python train.py --rope_base=10000.0 --init="uniform" --beta2=0.95 --lr_head=0.00828 --z_loss=1e-05
Below are experts of layer 3 (counted from 0) of a mixture-of-experts language model. Rows are named router (the router's row for the expert), gate (a neuron's input weights, with its number), up (a neuron's input weights, with its number) and show model dimensions 0-255. Each number is 128 + 24 x the weight over its row's rms, rounded and kept within 0 to 255. Numbers have three digits each.
After each expert's rows: a language model's description of what the expert responds to. This comes from a sample of Wikipedia text that the model never trained on.

# expert 20
router:100094134097106093143128117105117090147110154107124154112158138145117150112157124090132099092093133131106083138162098135077140057070130130124122134092115124091127089131101151113151127108118098186109169116141142147139097126109112164097125184108130129117120121180131087139106128138099100116100069114112091141170168121133114148078150164137138167094108103116149121131151115137102119128137126125138153144162162150141103166176163111121121149081172148132126114126129125145132154146121122132137111140130121135128099132125109109118123101123147134092122105131086143101127098121115154151166117128135119135152201125087112129123141070126116117120132127101112133074151133158138108120112123132117105111105127113098099096181103092104116154135117116128174120090124121086123117143099114
gate0:112144132108158148136099151130096135155130130114094142138155140113105108126124109060141113121132101112127133091125095177088105135104141131124131157116112145140100117154137131141124157101122133152113157132117111140114169132134135108109084111085161144117064126131117079104153138122125121122133135124124080085172155175106079159089129145143138157144138105144120124101153132165133083167132145139137150116153137143130152157089109126118093102152142172155081115150098059135146132082114109137163075176133124142077124157097127134160095082123137129156138080117123158085151149161126099156169157164126111088121131132137163137113132093152136125084142165115147139126133141100114098105109137140145094144153107129145150126098125101127135169158119126157133116117124134115107151164142164
up0:132172108137088116159108141190106100134135142141136080104131128129149119126151164152129117117162097114120124147131119127201160119109145104133163145143085123116101196140119120132135144166109147115101143107101141143150116188091128135143165127120106142135116124142102130131125103159129132095150126130105148106091117103146126125142080132047134117111106190124143126112120107099129121123136113139137130077077132105154125102158174118125139140104121109093140143143166140093119155115168077162088127120106090148115155179126125113112129112146132143131150146156143138122102106153188123099096152116131164164131132118096188140110178104102104136156139123152145115161125120143185125115163148097135146126117112143119134152092131133102127105143120143123152121146129092109122096136143163
Description: Digits and number words for small quantities in tables, heights and measures, such as 6 ft 2 in, two, three, 10.

# expert 6
router:134092137112127091163125094150105118081089133086139142129145141114087152123132149123080091150056082093113120151114093118110225129078111101111095143113133098110107145128094197109109128133112103150087160080152141135143121116094104163088124159122128070123108136146148137138105132129115086112069118120109096142134119125146146122128152113163147127118142119130171112129093118137122121145122132139140120158150141174078125144120136126147123115112142142115130127138156117129113106124116127145087128156131118120114143126113165130123172162132115140125170120168093112099109107116102168138165131143143134149102132158113147155150121100111109099085133132130109163077154098137141111101117129120120114146109146128110091105132108122129102188110089116118115103117085118123137105122099111
gate0:101129136140188125116079098138095121126156122086124110140146187112115112093133116085155132154131148081144116099119120146108129125134145115135125123114120081096123117130139121145080122106105158126162127162166113119125117114091108145154095125138159110131103146131119145160145115117130115144085138136131114121077121148121111114113132162116137106148133139126106090114121098115094121112150128158164141127184113139099167105135101096131100149103117118123066166178139148158117169161159142176136073132130122128146119153110124115149112124090136128149104127150123138086154150083099069151181126133138135134105108164119126143124111122128153116124161120137123166092132116132114125079114141154133118137161053098069120105120204100163124126114159130141131116152151100140143128107157132
up0:113154137131116089132135130195090144130096152117139148150115166170136156115158131131177121118110128083156105133159123112181147141150108129113110166169103115107118131090167127167082124149131138173098159157143133106139143127165169120118155120159120144121119147112121135166126119162114123142155141141130128104148111095125121059104111101123151150141116119144156080123128109132126143085147125134130094146130083093101097181113130095125083111173131136105101111127123123127125141106105134168141153154113131109153123152100124151106157093153089128104174151112147159152137128143123126163142094159163134127143121121162075124122106048155128143113110130125105115149158118133133147111128112093134140112156144080152078113101118114131144122142145118131100081108119120108166142082163120
Description: Prepositions and clause-linking words after a verb or comma in running prose, such as in, with, as, when, during, by.

# expert 16
router:094123150129105096135079081157109103097082132129137134116120131152152172090143137096115104138082107108109112141123118100118134106106113110116113126134159077107120110119102174116134172086078110137124138108145121122168107039111074115065140106127100094142120146126106129099108147163115127126083127117160126159141143122150142133102130139125110132139141120106119116083112135125115126143135097090149125152106127142065133149136146128111110133124142149109167114150162107127114134136107095147105129131120106100145090169118131155079179098063124140101163103143113136130118148103132138142130121112128121138152157127119103119147119128138114067116139109083122166102127161139174115083151142135108098167111138157112128111148110114113092166124097127125136136119127161081154079124125114
gate1:135154138148111109131141125127166105157140134153089139103093113155133127089103185080132110121158137120115179121154132117128148113115137134092148117117158117148126140125136155068141115122128137120162176102151109158147097104108115125126121135127095119149125100143166101140136097144082118122096098130115179144119108140142117160184134141100129129138137102114147092063125121096133151095086100163127145108042116112102141164105135121154107121124131112136130119089144126128128105102109129165128073098156101089104095181145159132103096113125093166146166110105133090110128129125138123116091128137087122174088109118107155102147159119171149110133140121090135162165156174133148127110098138126119134153118137129114103107111143110126117100099126131122110189140113137108146151096111142
up1:137160125115120139155129126151149104120118125154089160094123128206151124094109169104134107104155126134130160144152148162122155119061129144142164145150148115097157155117143123112100142145128135101144149099140082186116082131108104160108144176163107113155145096134150113142155129127069097112111122145099163146162094121097145168165118172118158116107146165132118128101134141082170166140108127149133134108076102109096132150113151134132134141152103107087155127135144187123135142116116124117110127131178128084158127146148117133092121094143102172150124102112099099131101117125122179124080139163118144182086148137128130127136160116135109148134128139105111116134120158128145153127135123112125140161133148129134098133118134091145091131101134128143080178109105122092143121106138128
Description: Country and nationality words after in, of or a comma, such as Japan, China, United States, British, often in infobox lists.

# expert 55
router:109091147102075115140142067113118124109117195127129148125118108128088101149143112119085116142121100089132111160142066117137178132108148114126113138120162083129116125097121159106093119108089115135112143103144152131131096083115072133107153119166121111108101147136159126113096121153134126099107118116113106139146161120132171110118159146122136133110125126093144137098156170136089120133150080091157136182168174138136117158136145121090145146124143139129152092140127089146097137160133087133106122165121144115107105164131157125117132133147129125124129103158122139105117162113121158142129121055148108153111132119089117106124114112126116075116114150082088122110131108151166098106128132144097121169086128163101128083187131105126120158152112147123134126143105136078141128123145125
gate0:167090157097151129133110144149123082120128184137114141159154140089117106105125134131138148134133118126152131151115147149138176118131145112058129116126110145137137112097172098124103105143087144135130112120125185167122172149138124100125118094117095095131144139153143148125132134107167129135120131122142147144100181150115162111160186129091139138155164121104130145131150150142147089142117071107137125119127121126113144108130159163086128131078122142117146131147132088125107144121150146114082144112137138184077168129099117126131118194080088118128113155103130144114130149165129162095129118155101120110133121112146127137118119137134096119124180106114113117082144136116118147116165098181141154138139113152152185109146115142118167136180117135135130123140084162114121124086157086
up0:098099119119194140135160165110170149150122125145112106111112126115151156128125136140098103102118110095110126142123133069134119124125107126102104113156088119097141130167169115128080116140122120153133170141088134116093111137127103107120176144088095155176115152076135078144117112118115085128129146128114126131181129115108140122087146126105116126091104115091121138149139123103130149127142127111125135161138077128113098140125143109121118156110156158075114081125120146132133079164150143161119133141118105156117186103110135147155146138161163188081122132177132169149155103092087129132123096113123138125126085128097122151136150114133142103062157108145149113141129129091054156125114129153115126126132125102157154151151141140120132145123090155127122135129157115133094131109094138
Description: Syllables like Ka, ak, ai, na in transliterated Japanese, Indian, Korean and Central Asian names and titles.

# expert 35
router:117105155073098128143123133145126103093110142096145140112157079070090124113133117105134127113116087126116109149140100127117141116134157114084125113106132122113144106116110126110094197093105108153102141122143138201129128111108104143103125098146112108124108140147116113080094128166118103103132076093115123156156132113122130131112150155172129135071155130131147129142146134125109142146143116130163111151148123114134096165144151092118135144113141132126126101138133089123122122146112107160107126142112116103105130180099143142110187102100142116066155106157110117095138114120111139158170108095134111129133177145116131131145134102113120078085133101076099132083126115145105107130125135129097084107084169138114098077152121112122092120127110141094155130090119144087142076099117118
gate0:119133134147156129132116099107169152126127114162172105098108110128086136131144129156167135088102132112120154137162112133099182095150144157089142145182141102114093106155150123142162124139114143130127111107143122138101124105165116152145129126149121157148157172136122128085126112126160116109072111145149106131184091168118136119109124136148135120127147117134090119120144132093102161168125120154110146136141117134188158098138176116147151121121140150120131157141084117141157158144098126127126153158081128175143143194090171116120138077134118108133147131127112163163138130104125098093143130099097107128128117160160107115100053142133156162137104174110140115110122129095136110084104106175117135163162136134122136118165133125120120079134136151096138103142115100147156104149141095
up0:147145120117112120078100149132125157127091163175106126157161115137108117111113121140108123133122139142141131116097133117118099129081125133123123100116179155100141122097102138140117116108157159119106143121156152115138132109089160099094106146122122104089135124146123140149126106162108113116171142124106197116077152107138134107160161140133127126117101127098158111091089137160116098118128137138143131128114156133090112149100112158108137130122128131102132118141119166108076138119151169086143136115114155077094138101148107151081139163101125135131118122143186107135095133148150149149137129169162089110121168098070113110189129147106092163110142162133133149155129098129124136161126101065121114092099128115119106114201144119147121138132164090151151172111128102161106105130162124
Description: Pipe separators between cells of wiki tables for sports results, elections, discographies and populations, plus == heading markers.

# expert 11
router:099113123111119103148105098137099114100121159086143145100123123117112158138136122109136130140136107101154121131124120128104139126108137116128102149121132129094111076109101143121123115109115114164084153113160142140134134125120102143107148111153106076104112125143106077116121129132129091093100108123178111148126112095122127139114149149092122158131136126116152098130142148123121095138145089135154175109134132143104157141121151088133143129148148148123124080121138106138124142144066124136123100118103059122071082135107149148097173134123135117094136114143125115132138126112079139174168119136163114129164169143117109117134135123127090112069137104133093137115131126145115092100129140139061070116119178144074078129144104129125104155151122129099140127136089138092124071056070109
gate0:110136142120115135120075087127090171157129132093163133161124125109162075138155145071141104151099109108165119136115167155107125133144128125155150132139085171103134114096105181120068137130120164102096141115142106103068158105134130136125118118126058101162111156101108114153149134129133119101133106145172106099108161129105102121124097120127124115122127143139122132134143152138156133106151149117126114127118103133104124123112124145161157140154149124111113123127139097130116125144079136145110139095141062148077099138170095133125142081136115120135131097127148134138090145132135102175100115088141116134184122145136112113164140105189150139072134103099088134107107110117118064139096090129117151166114147137118124117140121109104124135106139137124154106145115160159107140117172113
up0:076100116125132182138129120092112177181129157108138143112121144122135129148150153134115106113114085110131166116103129112109095138132138111151129131161068140080159079145128132137137112111099138111115166113138105120130140128106155118142123125117128092122108141082124117198150147158114135122129145141178077111113122111136169120146111143141100158118137139092105131146157142151098147123121092138103132101135140140132097145133166100124175115146123112135092090080131136101124124143107128139132163140151093160096083160162104106155132124130114205153142091108134086139127132103147121117115141107193118123161107163139107136139113127131130133099111150108123139116124124137155096136116056109108118154124179082133145122134100126138121086133119146102109178129139145167140107112106070
Description: Commas inside numbers such as 6,587 and 35,000, blank cells and pipes in tables, and commas after quotes or brackets.

# expert 15
router:096119129100118088130096091142131119114080136144136162089145108116131192133135140074141130161112118107115117156147117102111105123097115118103122157139148103115115094114124116107110156097103109136120148098130131138158095096111123146080143107170116108154123186137095114105093153141124142127120132131141117176141114128144141129107126102143104143138124134110116108105108159103103093130142103067134147154120124126126132153139155105130140137119147146092126104135132119106139151154110090132137112134131125133121104145118138148105218109067120090099204087138124164125125158113130126142124101136127136126140185130120134137123166133087101076088138135083096152106119119121192116124173144150110132159082127121125108135144124133118103145152084146124175140106102130104174071112137124
gate1:141147108091137134157119157126111111139111146123154120127151094112128134126144108109081120099154132165111125192174168116150159115111094126165104119131180101084142123128141172120123172131112111133152127132117104131125059123168117125125107124135114153103126123131122174116104155164141132137140166112105136172118117119146105121154124127113131112121120135157123117065138133114134107121115161088089108136111137148097136091116163137091140165154105179106170123115150149154145094117111081148083146106139132093135121134149112148153167126094115095155130097152136107155101155138053129118130168103152140139142151105125139122151087149107166123109107087113119159147124136110130091097140122131129143098098132090160168149111139132160086086170110141111142154152079118148137109144162125
up1:106092135144157133164125127110138092093167114113085161083096138144136139133131133170150104112082113106106131132119119124139094128095160065118151177079110148137126125124159135177119118115134107126119133144097147108114149097086148158138146140104150133155137108138105158140181180134125161129129134151114136098150102142110156148109125115149107160185128142175177117082115146146105118110155102130120158159127137161118114153138125099121103128122138111112116144145130136099157121107148125099154095108099143139139123128122153142101134125104126159161147136139107161106134123123162141187129125098137168125079099107146080163151156134125116165116131088158136086132149121126153152085084104079148183119161123162133111137168091150132149150145148121084132146153129154145131152097155114
Description: Common English place names and given names, often in tables or after New, such as York, States, John, Pittsburgh, Toronto, County.

# expert 18
router:143107151097138100122122108126108096104079164091120150118129104086122144111141136108098119116121125061127119132107116104110127126126152109122154170115181103123132113140071151127129120110129092130123165130131127174140104125126136127104149148139122096131121121143119078120141124141143134129118129079156096142140154092173156118129120070119125168107157120082098118083108145108111102157150105107153128143161146137144168154177136125119099111130171127082136101162146114093101118140116102181139077124152137075102108144100155130139118103091145079093160114172103129084124109117088121139152130077154138127111153143127114115141115146117077143124149125079104140128124096181181096147125127120145121120123115107126123124150093108169094130160114130105139125088094128121131129121138100
gate1:117137099189124125142130131145158103106135147122075137130099135158146150081112118147171168159118136119125110122126119149100123143163126160124146188134139119166126111139101105145129105105153128147112153122165159105121140137129147142106124154104125077122097146150118139093132106108133146169134127106173131144178138108142105148098108086136112136143189180111124124108088168109140103140123115146165121119135108106161141136152113148134130142121140110110137101148087135129118174129107104117172101135158177132142088122126155098111088080113112137121123134137112140126147134160087098132154086143109152097156172143165132163109121152149134098155147076140103125102123102138133139171090118122153134115136095109085126165150167109140088118116092139112168140111077092117166096134133091
up1:146115110076140105123144098125111120146121117147175107105172114122139124163128119131110128079101062172153104133110149082127150112115157084158131117117108147111124141127111154075114165128114121098141083129089136147091127131146084088135176105125098148131150133123121125160117109139133131123122144190099141132082129145160142135162133151123130133108120122135109117122186082135130125136109168128103094160138135142087116084126148112102143128106100165107114149083147153125133126153124134115116121119156115089143155151140119152119146195135101076148099120115126164130145125081133176131124174110171131148078080120080104127151124119120122156101117169110123132119099147113152144086141136115124124142139128121158116085136085134138152129145168165143104141164131148096104132101138124
Description: Month names after a day or in dates, such as March, June. Also byte pieces inside Chinese or Japanese characters and other odd word fragments.

# expert 19
router:130116141061091124161115117143129103120121155107137133114150118109143141110131115106124135132119111109123101149155110105104142105126141135122112146111108126110109095124092154106102196077119106163125127109143132174135135094117120126088122101103117065140079138134130132095109163174118118108128089089122119146140153105142145132127135154153122127096141120129148126112141145121109122133124118103147136145139124163133095161149158111130125176130131148108119086139136094122126123152101133171135104125106138077065122146105148146132187090107150135086171107161121133105149133115115141134150124097144113144102169134112116143118148088125107079107131086073092145083138138146094120140145129134091067114107168159117084111156134115123091139113093148109134132097130136096132059080113085
gate0:161125159107131130107106148143146122160109143129162129172135122131113121177141176123084147112120144130166155123103141184134084113166145100114117120138136137149081129146102161121127134130119126147134177132139141143158100137154124127139135136117105105120167143179094129153176112163164100157072134076135137121130118182155110119129132137173153089137143107120165166163150130137162129136186132117171126172103125149157120140095155147137136107086138131129087102128180119180146071168123160102158137127124096122117127132154094146163158117106143175111111133140136152117127134142135154108169136113152091115131172176135146115162105165116130128140138134118107121091117104113119107131119169103123099120128090111125122158129096134088137095113149120129164145136136140123158172124133148
up0:114127102203106126131178109127138116088129127129113138140145147130119191114161083141196165133159101155150164115097158116151139131143145146088148111123143096117145086107121115095164147109133100134159079131117146065116121138132144132125129130116110125102139123094158101104121173129168099155118142145135163121161121104108146170116105151137132128123136103122129120082110139073139094148124108147097130157123164123085120115158157132111081097143070128105144137145108120104118122136095141122149106139103125101117152127134114077147168150139113119124132119139117111154124176100125097103084123155092170113105075147134112166129140086123144109112137138154114110158122157161153124158125096169127137119134139110135152144096144132130112149082135125099126103089102149117119096163153116
Description: Pipe characters between cells in Wikipedia tables of results, rosters and election figures, often right after a number or name.

# expert 40
router:104119156141119105184109120090057113094123199095105151131145105092115137124156132134135147144130132142110107134113102132136180106120123117122111143116127125138121123094104129118102148124096116147110108108156168137156099094131102126124173109133118110083112161124144074095059130139137117086108127123139111133140131126149173095130167089105122142134128120120136111162155184133107119145161085102141128174153169125102109138139153136104145151121158158133153128140138102088106139156101107182068116107117106148121124145110154157146134142111126100109148126176124119094111119108111128136145103148175120135117130129124101101150127130126102115106126123104112141102164135155175136110131144147110096073096138129115128092134098124140083152118126118062145115088118138091146121080154105
gate0:163121148170115086103080143098154107101114149096152138140123104116139149127107136156138107115174153100098122128122146123145138160128101110092104107132115150105103123105091157109104128092119134132149104137172091213121122134129140139151131147094114162118141080082172122138128139070089058157110118162152136141132141109130163165141137134140140121147129146089110131113109126170162155114110090170157127128100118113093156145092090152126167080122086108145141075138127134153095118166161154137122107161130136127144141116104140122088116150151110150117124120146112125083137118089097150111129134114149137124103112162146104112099165149119140124150136119114108197104143105134116145141125118108117147135159141129084099148162160095099105105130129117119130139148141094143120164131115110
up0:124117078131110164093141136160121156104171117135132148127131097161123131113117119108116121143114093133154175178133140109105166134123127120122149143139090137173130112156132163099125166156133137120137119108103150112137121097160100081108106091128113123155107119149129129124136122112118184106182139106125156118146111098166082094143161113148115149119137107159167100125160115086088117172130166155114113124155146128159120098119172123152098161111156136114125147148122135119155124092159126145149135152075125130141144139172150125127094097102086114167119152136160109132121118144156124131100098109124119155157150091113164146138081069134105134115119113125164114166157130138119108155126118117162076133107153118113124115139136129166131181149146161142133124106145121055155070111154122
Description: Second-position consonant pieces inside proper names after an initial capital, like U-t-ah, Tra-f-algar, Bor-g, often in foreign place names.

# expert 39
router:099123155151100100136097119091121102115105146111133164102088127135117154134115097126112115102119104148160140107153104126114184121127101101095128168121119117132063122108066125114107143103110110132121127123147169193136127111134117134116109124103118119129107125127143076129121113138114137098115113135128090145149153099138144123123158118095158152110133117053148112148131152096130114118144120137122171134141138126104129135152163114107141151095133168119146038140144105110109131163062119124131083188111115131088127122106139143074128128124153111095130107135097173088132090124079154160139080098138098158114121147107120146151147128124143103150136134132100147122149122148125110111148146141107133137113151148091125104105139146121102160164115157119107077106116135125149119063115111
gate0:124097142106136139163124080118080084142097096159146118119144120151091128121116111178120119170147105133142125122163147141168109143101133156125160134107133172137114133137104130146143149146085161153139141169169142152174138109139154125085133116120101153152189112139156122177133152170175121149145129132143149116131118081135131147104164085103123162140126103147131107113140136102122115125142122134119113144092136121137120112144090102124120121103115134131142160156105155105120110149128182143132141088105122100140129144117109147127171145113080106113172155128135155103170130130122151176141123175128101157100052143142075116186150084117103144105128141151134128113134121139139103097110146159142153099134129170175143141101143167131144115116082098119131099122111142134130087136160114
up0:145075099087137131112128124131087061116171129133122156134092125167108138165112095144173123155125098147127107160123142152143158168117144126157091142108122109132094136097109150119126111125117136127155138133132115157188166126092123135116158144138130157154177147147134104173093142132121097135150115154081144089123112147137142174131120126155081146163130106159123152123136123179100125098070119111104085142132152178105141111132094138162146151123102160166085103133132135125124103151135156142127148115101162131161086150121105092146125139129061120120156136162120115111146138178146169167115107146150136149128066161098126130144142141080147131132120092116147149113102115151093106123144151142135095127134129137115144136151133161106148101142086149151109149114112125126134127112130105
Description: Short word-internal pieces after an initial consonant, like c(ig)arette, m(ig)ratory, C(oc)onut, p(us)her, plus unit tokens like °, ft, mi.

# expert 12
router:115100138092111119167127102153133103148098148121137136136176110120120118111161076094126098128100126130116130183142104131085132056105150131158127128097124140124125077088083156112135136102103112156068138126143141140151079124128119117132145132110100112066119131198134112137085150149093123117113099124156116149145119101196127126102120106148120133121143118107122135106115132117121128140123115127157119193116179165127116148146165090129098162091160149135165097125118119113103118117109130127133086106127121094123102142119100117120141129132084115093116113154117141127111127107135138150148128133133150128141175140086143124115115111096091131112160106101114142100140129144150117111176161141108124136109114110106115100156130085099120156148061128089142129114119185109134108095131093
gate0:169094116102116111093150139132132135145127129123160132139115167162113174098169092141106116109162179121107177115115135068150131111134135116149111174104109166145108143066069163088117134159140145151132114098112149117113121098129137137134117132139125146113145132126132115160120135092110129140134118154056117119133150100158105137116124121117125142139150130127101124109156101147120087127148097107121112120134115143112090162163151155116157114172138175111118114110172141153123121122116126125115099136118142094159122132134099098171098153140145178144144154156140170133163084111153139125116158120108117150117084136071144160110100119164102129156137164166129129162125097137149121144161167146119137093133147148146158129107175160095152133156101132159104126184154099103150113099110137
up0:091128134130131130131131097126135129105109104146102112131119077127165090168090133116136115151101085119108101139166124163126102142141140160082158090117118086123125135181133074138152104164152140092097127144143103156177117158159109104154130116153113121108074130155114158097106131186139129136112148136141130143120104134088090142152155146148105122129131154120093111171084164076142155132114161138132145145159130098100141145117133080130100112113089116149148122093104087091140146146138150138174172092137137151134141143133147167103138119095146091124116110096126105147097149153123123108130095109158098095144150145179117117118139095140131124093132134118108131100130155106115163127109107160145119140149092097137138143129126096165156105085124142102178140085093121132110102138121130
Description: Single- and two-digit numbers, especially day numbers in dates and values in tables or scores, such as On 26 January, April 17, 1–0.

# expert 7
router:126111131102128109142105092139122107117065166110155152134116140132132112122152084119054118111111126110122108161110104101102118090112138120156108174123107111086097064105116121099125140097120108128097170125148133148169110113119119124100161124114137112090103110173112108115103152148103132110130093110148101142153142132184151114113119073105139144140132125109111127119097144097127143136140094109166119130146170135135153147158144072123132158063148129102148106122153121127112150117107122115139094134113093088116120129110099144135130156126131114098147110147120154129103130124117123132167110126147124127073164132121093126143135104065098135120151086094096172103141157160165104082133150127149100114119117138099119131173125107106113121161058145092131139112094145105133117113141094
gate1:098144150116114101192139152145131155146127098174175170126125149141121169171147109131153130077108113153122134142126124137118098148132109113110147102136132117127136114118100161139162105188089114132140131144135138115103122112130115119138111152107118125132082179151140153121110144110119091088093170155162091112106140156134142135134160113130141102165092144139115111114101093096128158120140171116140107124104090099164095140065142126174127181093152125129141100117127092122141096158099078137136148140094137131140110123114107135135139113095135107135150052116156155121100113142129100171098116158112161101136167147123132109095166114105116149095117137116120146130111151151146103110093145154156123132089130138108112149141093171142150128131161149167130141142111170137098110164096126
up1:155148151167117103103141086122125149100150116107115127126108140168124100126134141121123120125084147134117117122145137113126103114140145124157124163132126078169136144099088146137107135144124135107135140105186124106119141131092163119141130148134121109086142113113098185136103127181130141103138118141122137147121122155148144153142044079122126119133128098131164171110154131139149153141145134096133100139134139107118106125146092150156103113119085085095123121172179110114105184142127159097188148116164111124180139136160100118115134122102164121120104115107100110149160073129112125134103139123128119144141134087096135125115148165143149161110132117138091141137143114156195130155132136161123125111131146089155154097116113121129115077122102122069094116132146104120141100080183158
Description: Single digits that finish a year or number, mostly the last digit after 201, 200 or 199 in tables and dates.

# expert 48
router:131072140119095103116146094161139104135125111125122129159152087121080126139155111120119135174144073153153117172139099102100155092071143133150137116075142123106093098114108180129102144105093096149093136080134125169132110102118116125130149126130120110118107161140124122088132154118110132105100128102118086149141125110129148146106134135144197124132141113086111098137104154113107092139115092119126111194116145155105091147142149135118142155113142132113139119149144125106107125147095086139075113124140084117097069161080141186128161142140110122108171113156121110105104142121135131137134117114147142168118154137095124102138131105099104114108137118107113144137122120132138109124159174140075101141133156158127137139143106130100100167172093139119158113132104148131158103109111104
gate0:142159121131116171142127095084147151066088111097114120137143078137082119123158136100145113129145137105154135139171137093145162125088146116144194159120146128154070079158132099118074128144144128111132131086112105172144155098105140115110135138154105149150137147120140136144092169100138097134124123071096096129114118102139149133127138108166156090133093093129119104154102121134155161116097143170123145090129086095096170123128144173097156117105151120126126107125132140100129140125113162100124117089137104140120130166140141171127095141134159150117141177142081135106143123143154150139130142113143116116129171138117152129136142140083109142149146112136097132110104090114099115122159112106105112141172104091128122160147135149143161104101093142153122148142145119117122151152117074
up0:126136166125136117095119097177112084171141114162156101110108114114152104114103134160159124112135124159084082140111098154110144115147152156116113116103088118106144169104132155134145148115127124140140137155123129108138146091156108156112092141142150088105116124117083148160182155131122140148111122210142150151145129125103137115132139145108127201149145099140118118094159150148117155151122115104157078123120135179124094123144135105136124159119132172131129132153104117152080110138155058121139160140117116134151128090083102090123131095139126131174130094100103115123138118117140134094132118141122109141184111089143110121132117110178142117079155121140151093153124156153131142126076119144160146136142136202160109134143135134124113163146141109133147118108124125090108124129137128
Description: Colons, dashes and pipes after a label, heading, or title, such as Cup: 2008–09, Robo Rally: 30th Anniversary, Skin: Dr.

# expert 50
router:119096131066102132147113104141129125139093128107112138123085129119098098152136093108091136111123099144126111125130118127135157099136099106096124111115165115098131127102116155079103130086108093157106177095140132115132132123106127225104143111121132107074101149163125123116110109127129110107133122124111113127161163100130124121129172111135156147131145111124144125157096133114131111136141103124158125134169129134098157147165142133119164138126153141126134133131125123120143126105127096142113125145129118123110123131096124120100174093071150115090132105134109142126140098110137143153139091125118100143131190175127122125128114140059111122074111088136119181066138135128135121069146142145117119122128146120125111141174067091134123183128127097089170095098111121081140080116121106
gate1:121104109062142145167116120136165107134156146141150143132132165058127134126115134117193156134085114146100190117107146153099147176148146117169116104078094130151098188112146129146131137118130115111126102151143139115109150171129113141122111107126122147124180122140106091077133105127115127131141129162121100101110120111158158108127134146110136132104105137146144084108139141105141113134114109161124123134137174121099117137117101122158131146118169152135119161130122135088114088101127122140124145144102144079104110078150155088148092110153152118157136123130104143102156143125112105186151085138140137123098118144145129135149095160164120115142090103105142114171159118129097129124099146120145136170121130104110186100125130122153151127130174120131141129072125107066113133139152161
up1:079079117106128152148142148118169099134155169121153158123138132074133133142099154108168149107112111113108159140112150149090143186156108123149142138114157109141103150114143117146127141107141131126094139100164098126190108179170100187159150124138140144081177123141119118121126078115122139147145112166134096137136104094146159115127118145125101161123113120144089106115145139086142124132130114136154133146183154109099086141149124080147127121129145156161128157155128122142081142079134106155139173168139141134126114098113180122147107106120120143149102097105144143116148107115130089162146078157148145117125123099119103150165107122124110152158082132118124125140143136125108085107156140120124124135107092112118155127135143128176148134142154106111102150095138115106135067150131151
Description: Line-ending pipes and separator rows in tables of results, votes and medals, plus auxiliaries such as has, had, have.

# expert 62
router:085127142056126103166102109119096105084104129117123126078118118119124141127148097116114134113132115101129111155145105118141134109105160128116115127107162098109131106125138176095079193117115121129131133094126139120111099112093104136115152144167079108150112168158122089101110118163136137109111101103127120168145116109147145141135121139184142126122147134090116095098123121111133084146156113107139135149115146170111153151148157115133153142118147153093163121171163116125143151091111094145088097117151104138128118147122157125101171134098126113084161093141125179105112142117119111140124124098142116139152168117069105131174120127122105050134178134112100165110142115119141137101157153138135137155088119124097131131176109112104127122141123185124116131127121180112142145133150135
gate1:146138137082086088132124106137186085111127117143082145110160144117088089128156164094109145169155135117087144109184160130130116114123152154112155148102126115135140123154127114131113109123126121173189091150128127155142132144114107118094140091148129173140141125172108104134119117107106124086107133139111120118126067113115160127133088167175096101126159169099148141134116124136110144127132141117135108123148142122137126095123121108147158112134123124143118140146110152072115118163111108150170074123119113126137074121147119100123171119119104120118118121163108135122169158102160098128150124147129104131129148099092154164113117143170126172155114100153121154110182117120105122187126160075121133177108153127144137150150104118133094098117122125130091135110114075144154111147111131
up1:083085155164134115144153150149130096141071173125140080138121133149155146133116107134186128116110175114134114142075096123151144136093135139104123104163137166092153106108134117117144155133112185107104116107127102120163085120123126152173128120137115134161116119145146143101124155138142116128133146128171124140145125135130070143125170078100115130119094117133129128168140121127129129109139121117131161139111140159153097132114145111091148141137107107184132140104143090158132148127111157149112101146142142123113185140125110157111122154133085103119081127116089133139085113110134146112122149136113141124108110083137114078152139142108151101136121132097119094161133147138148172080114115176137142086141130092188151122123121140116147141189083109152144166096148176102133110133104135
Description: Given names, surnames and place names, with their final pieces, such as David, Baron, England, Newfoundland and Havilland, plus taxonomy endings.

# expert 43
router:109066122099135104134102102132114111099124151083163170132141142131114122152153099126093130171117131148122094127118122120067147111105146120122101102136130101065126115114092133125115133130093071126099130120141147142159129123114111176105150131163121133104101139145102136109113132185108111097123136133132119149149139098134149130116136154110188131110169081121145136136165120121118104134145077102153121131174169133123134144158201123121131150093151154131151120136133129152119139146117116151105119122141104108117098109117101125114165114111120111108138122160114187083097131112109146143175111096149108142097170136122129103174130081114086098091121116139076138061147118144146128112143134126127096106107160119130139114136105112086114127161110113076151125108085112099129126105147100
gate0:128103101175119104159154170096134129147134124102120155147118114132146073154073133128111100157137147149139113122136110129092121161127161122116097108104133148074140118131122121125104154138126128129149135094166148111137136156148103075133092105149107096086118145139164161164116142142137097158140138129132105157115138126162126104124159118120153136124131175111159103169122117109127149126147093142127159154160140150122127138146177143103117093122112124168156140129130122128090117147135073113114178101146123144097115153105112142174146137154139167165127110133154176111129124142095123115157111092129104113185152154165135134159094109185090142098144128114130134136138120143153134142135177163176103070153115087124129119145120164121104116115115163155111172120105143191147099154147127
up0:159114156121137163091169173150135137122125125104149129113121119104107143166127126130121143142160105109147155139154142141136078123123137113139096148137181135110128147140153123072070095103095104114143143049142142131136133131131106090150132102154158111123150103106142118118121082151097128171131126114167147127111115154139132079182136123086166137146126131132133173183122128134132138140125130131107129167148106168115149123152108140106148136096125113140094108118142139141083088135145119154150130108162163129109142138082159113154169087101137166118151135107130138149150157098175108084109121092126151168145114153144148124121144162139109099116158130140097137176142127110099153156182120115128114136119087099155131099117089127134106120137130152161074140147087147128140145129137179
Description: Capital A as a word or initial (Texas A&M, Série A, Q&A), plus the article a, Roman numeral II and As.